{
  "num_hidden_layers": 11,
  "hidden_size": 256,
  "n_experts": 16,
  "experts_per_token": 1,
  "d_expert": 288,
  "d_shared_expert": 0,
  "hidden_act": "swiglu",
  "moe_layers": [0, 1, 2, 3, 4, 5, 6, 7, 8, 9, 10],
  "router_score": "softmax",
  "normalize_top_k": false,
  "routed_scale": 1.0,
  "balance_loss": 0.0129,
  "balance_bias": false,
  "router_z_loss": 0.0001,
  "init_std_router": 0.0115,
  "lr_router": 0.00181,
  "num_attention_heads": 4,
  "num_key_value_heads": 2,
  "head_dim": 64,
  "vocab_size": 8192,
  "norm": "rmsnorm",
  "norm_place": "pre",
  "norm_eps": 1e-06,
  "positions": "rope",
  "rope_theta": 10000.0,
  "rope_fraction": 1.0,
  "qk_norm": true,
  "attn_scale": 0.125,
  "tie_word_embeddings": false,
  "parallel_block": false,
  "init": "normal",
  "init_std_qkv": 0.0399,
  "init_std_o": 0.0,
  "init_std_up": 0.0399,
  "init_std_down": 0.0,
  "optimizer": "soap_variant",
  "learning_rate": 0.00389,
  "beta1": 0.95,
  "beta2": 0.95,
  "weight_decay": 0.088,
  "lr_head": 0.00844,
  "warmup_steps": 50,
  "schedule": "wsd",
  "decay_fraction": 0.874,
  "decay_shape": "linear",
  "final_lr_fraction": 0.0,
  "batch_tokens": 131072,
  "max_seq_len": 1024,
  "doc_mask": false,
  "train_tokens": 612000000,
  "max_steps": 4670,
  "dataset": "wikipedia_en"
}
Below are experts of layer 4 (counted from 0) of a mixture-of-experts language model. Rows are named gate (a neuron's input weights, with its number), up (a neuron's input weights, with its number) and show model dimensions 128-191. Each number is 128 + 24 x the weight over its row's rms, rounded and kept within 0 to 255.
Before each expert's rows: "mostly gets" lists some tokens that are sent to it at least half of the time. This comes from a sample of Wikipedia text that the model never trained on.

# expert 5
mostly gets: " \"", " (", "\"", "(", "′", "″"
gate0 [133 144 169 133 140 146 147  93 132  98  42 114 146 124 166 153 173 122 112  62 159 138 135 138 162 136 118 120 112  88 152 142 156 168 100 162 153 143 142 149 107 140 133 128 125 129 112 136 141 113 145 115 123  87 159 124 126 161 156 115 140 117  98 129]
up0 [142 147 150 136 147 107 135 102 120 123 123 130 129 135 126 105 101 129 140 129  90 105 141 158 177 145 114 108 123 187 123 148 135 148 165  96 185  66 145 120 142 139 139 124 153 107 166 125 147 139 150  99 136  59 145 137 152 135 133 114 114 144  97 139]

# expert 11
mostly gets: " in", " to", " from", " on", " for", " at"
gate0 [153 119 116 132 114  96  98 127 132 126 173 117 140  67 149 137 158 124 126 122 148 121 149 159  77 168  91 144 175 159 117 115 136  93 124  94 130 112 111 146 128 117 126 137  73 147 180 125 119 138 152 130 119  91 120  77 117 145 136 131 152 114 136 106]
up0 [109 113 154 106 128 126 150 135 122 123 140 113 116 139 166 133 129 125 175 147 117 142 105 152 151 135 135 135 125 111 143 106 125 139 124 101 117 114 138 113 157 139  98 146  99 173 130 120 138 108 112 118  97 106 156 119 130 137 116 113 116  76  96 105]

# expert 4
mostly gets: "s", "es", "ers", "S", " Peter", "ities"
gate0 [148 125 133  84 105 149 116 131 149 131 100 136 119 121 100 157 133 150 115 145 129 101 125 134 133 101 111 140 118 126 166  79 100 104 154 122 134 112 204 175 106 121 102 125 103 114 124 120 161 149 151 151 134 106 157 163 132  90 126 144 120 117 101 127]
up0 [123  74 117 133 165 118 109 137 122 109 138 157 105 133 116 120  98 113 106 105 112 121 144 154 159  64 117 136 113 129 167 167 147 127 118 116 100  99 120 128 108 104 135 106 119  86 128 110  89 126 179 162 127 130 114 141 138 133 157 136 151 155 111 117]

# expert 8
mostly gets: " ==", " =", "==", " ===", "---|---|---|---|", "|---|---|"
gate0 [202 154 125  92 110 120 147 150 161 136 142 105 128 115 160 118 127 114 157 126 120 142 113 185 153 149 122  97 149 104 114 115 124 162 168  94 104 102 144 142 118  88 118 109 148 128 123 144 104 117 158 115  93 100 113  65 136 176 102 152 134 136 148  98]
up0 [150 139 154 160 165 125  82 161 131 104 113 177 166 128 155 121 135 148 142 156 162 187 153  75  99 152 120 147 110 134 104 145 101  81 113 124 111 121 181 114 126  78 149  91 111 136 137 122 108 159 162 175 102 113 122 129  99  95 152 153 115 134 110 160]

# expert 14
mostly gets: ".", ":", ").", "\".", ".\"", "):"
gate0 [126  84 119 200 147 123 166 148 145 102 120 127 151 157 149 156 137 140 129  97 121 137 152 143 115  89 128 140  86 134 102 108  85 166 126 122 198  75 124 149 124  91 162  92 118 114 166 122 122 176 135 147 129  80  97 142 105 137  90 145  90 132  80 136]
up0 [178  82 155 144 127 101 126 129 105  91 121 111 120 112 131 133 140 142 133 118 138 114 142 153  97 145 111 105 176 153 135 100 113 168 115 106 147  92  78 135 121 124 140 162 140 129  89 151 158 171 112 135 147 100 113 147 116 131 104 146 106 115 108 159]

# expert 1
mostly gets: "er", "uc", "ular", "ist", "ct", "gen"
gate0 [147 148 115 100 113 119 122 167 117 167 130  73 190 121  95 111 114 107 132 115 148 120 112 117 104 168 152 170 111 150 129 141 152 131 136 157 131 114 106 117  90 101  83 131 121 160 135 146 130 170  93 127 153 120 113 151 140 137 160 109 147 155 166  99]
up0 [ 88 146 144 123 100 150 130  86 138 167  87  91 157 119 119 147 140 115 142 102 111 163 151 117 139 123 120  79 146 102 149 173 119 124 173 108 138  94 126 123 166 132 143 132 161 163 103 114  98 136 125 131 146 169 110 163 144 111 129 136 110 149 139 108]

# expert 13
mostly gets: " years", " time", " season", " life", " year", " game"
gate0 [168 108 112 115 131 169 121 147 136  97 127 131 102 109 108 126 131 112 112 124 131 214 104 122 148 131 131  96  92 131  91 127 130 147 136 124 165 141 177 119 130 150 118 107 107 108 156 137 142 167 107 103  75 130 116 129 112 120 143 181 108 108 135 139]
up0 [131 116 132 172 129  97 111 156 148 132 125 106 131 175 127 101 111 180 145  84 112  58 126 140  98 165 112 143 121  93 102  80 123 106 140  91 116 114  99 136 129 157  92 146 100 172 125 148 141 121 110 113 164  94 136 116 108 124 109 113 128 154 180  98]

# expert 3
mostly gets: "0", "9", "8", "7", "5", "6"
gate0 [108 125 127 124 104 144 135 105 143 117 165 192 107 142 174 113 114 126 148  86 158 118 132  94 135 130 114  68 133 141 131 104 150 143 165  94 105 154 120 154  89 172 123 128 123 119 138 116 134 154 122 155 134 120 128 119 112 126 140 153 113 171 141 109]
up0 [115 107 129 143 138 155 144 117 104 162 113  63 123 149 101 131 129 137 123 132 104 113 112 131 133 140 142 146  90 148 135 159  91 152 111 156 169 126 124  74 126 112 165 175 118 109 154 123 144 115 127 131 121 135 174 150 136 123 162 147 125 154 117 123]

# expert 15
mostly gets: " USA", "IN", "AL", " —", " DF", "EC"
gate0 [130 141 126 127 151 110 149 141  89 115 109  67 105  82 136 140 110 164 195  88 112  75 107 151 126 162 148 117 141 167 105 106 113 173 103 122 111 133 202 101 162 104  94  97 146 114 140 131 113 126 156  99 138 149 115 124 145 174 113  96  87 128 118 136]
up0 [132 125 161 105 124 116 112 158 175 140 135 157  75 152 109 138 127  90 100 148 175 102 111 161 113 140 108 138 122 102 144 160 170 128  77 145 145 121 106 140  58 154 159 122 100 159 132 134 115 134 136  82 148 118  93 136  96 153 120 151 119 119 113 132]

# expert 9
mostly gets: "1", "2", " Islam", " Bang", "3", " Ter"
gate0 [127 119 131 121 136 141 122 164 127 154 176 144  99 137 164 156 107 134 142 131 168 125 114 122  89 160 110  91 159 129 116 110 134 159 114 105 186 155 138  95  83 100 133  74 149 131 113 138  90 142 153 156 114 143 117 137 169 110 120 144 112 118  97 136]
up0 [130 144  90 138 111  72 120 142  97 134  75 107 148 138 128  88 158 106 143 132 107 154 139  94 173 110 163 153 106  95 136 137 108  67 117 144 131 105 143 129 167 154 135 171 132 126 142 151 113 126 129 142 147 101 164 147 129 124 105 131 127 151 131 152]

# expert 10
mostly gets: "th", "Th", "nd", "rd", "Br", "ford"
gate0 [125 166 109 110  99 114  89 132  96 128 150 138 115 117 150  83 142 159 116 167 128 131 115 150  97 131 150 137 142 152 104 119 121 172 121 155  97 112 184 159 158 121 111  94 136 117 180 129 103 130 151 112 136 135 158 128 133 124 134 135  89 117 136  96]
up0 [168 131 116 116 154  61 179 113 143 126  82 150 109 111 162 104 164 137 131 116 139 115 124 126 116 146 117 105 120 105 112 136 124 144 117 146 128 129 119 137 136 158 127 152 105 151 134  88 119 154 122 115 171 130 148 145 114 149 109 157 141 130 136 137]

# expert 7
mostly gets: "'", "’", " However", "Com", " Occupation", " Title"
gate0 [157 117 107 153 106 144 102 139 144 140 130 103 143 161 102 133 130 158 144 138 134 170 158 104 117 112 153 137  58 122 147 118 128 135 165  95 122 133 133 110 161 119 113 105 114 145 183 159  93 130 141 133 123 136 107  89  81 127 139 138 132 100 136 139]
up0 [122 134 185 177 151 125 127  85 100 138 152  83 104  89  97 128 113 132 134 104 135 145 131 125 130 114 127 111 152 142 139 148 112 132 135 131 116 148  89 145 146 122 113 149 129 157 122 153 116  96 134  69 139 136 129 131 149 130 174  60  93  96 176 131]

# expert 12
mostly gets: " |", " •", " Phyl", " can", " could", " hydro"
gate0 [157 106 103 140 114 126 113 186  71 136 134 117 111 124 128 101 123 122 125 147 100 123 128 140  89  92 115 139 130 130 122 121 156 136 130 100 121 109 140 149 126 136 118 134 169 151 160 169 124  99 126 159 104 145  92 148 171 112 123 121 130 103 110 116]
up0 [151 110 126 124 115 133 118  97 181 142 119 119  93 104 165 129 137 142 129 123 180 112 146  83 182 136 138 123  83 125 147 145 141 162 141 117 118 167 106 142 117 157 122  99 147 126 178  87 147  54  95 148 168 142 161 123  75 148 129 169 141 122 133 147]

# expert 6
mostly gets: "ing", "ed", "ated", " made", " used", "ly"
gate0 [113 129 106 126 175  96 159 110 125 116 122 174 148 128 117  94  96 110 168 141 103 128 103 144 124 125 121 105 107 116 104 152 109 119 151 162 186 147 110 134 124 135  83 118  89 108  77 153 194 164 133 124 102  90 107 146 119 142  91 126  82 119 129 120]
up0 [160 127 123 126 102  71  99 129 124 127 163 138 134 109 140 132 147 168 126  95 131 116 137 140  94 161 144 133 155 118 140 107  99 153 139 168 101 145 165 101 154  97 135 142 134 122 159 131  96 142 110 140 108 162  88 127 145 120  99 154 170 108 102 140]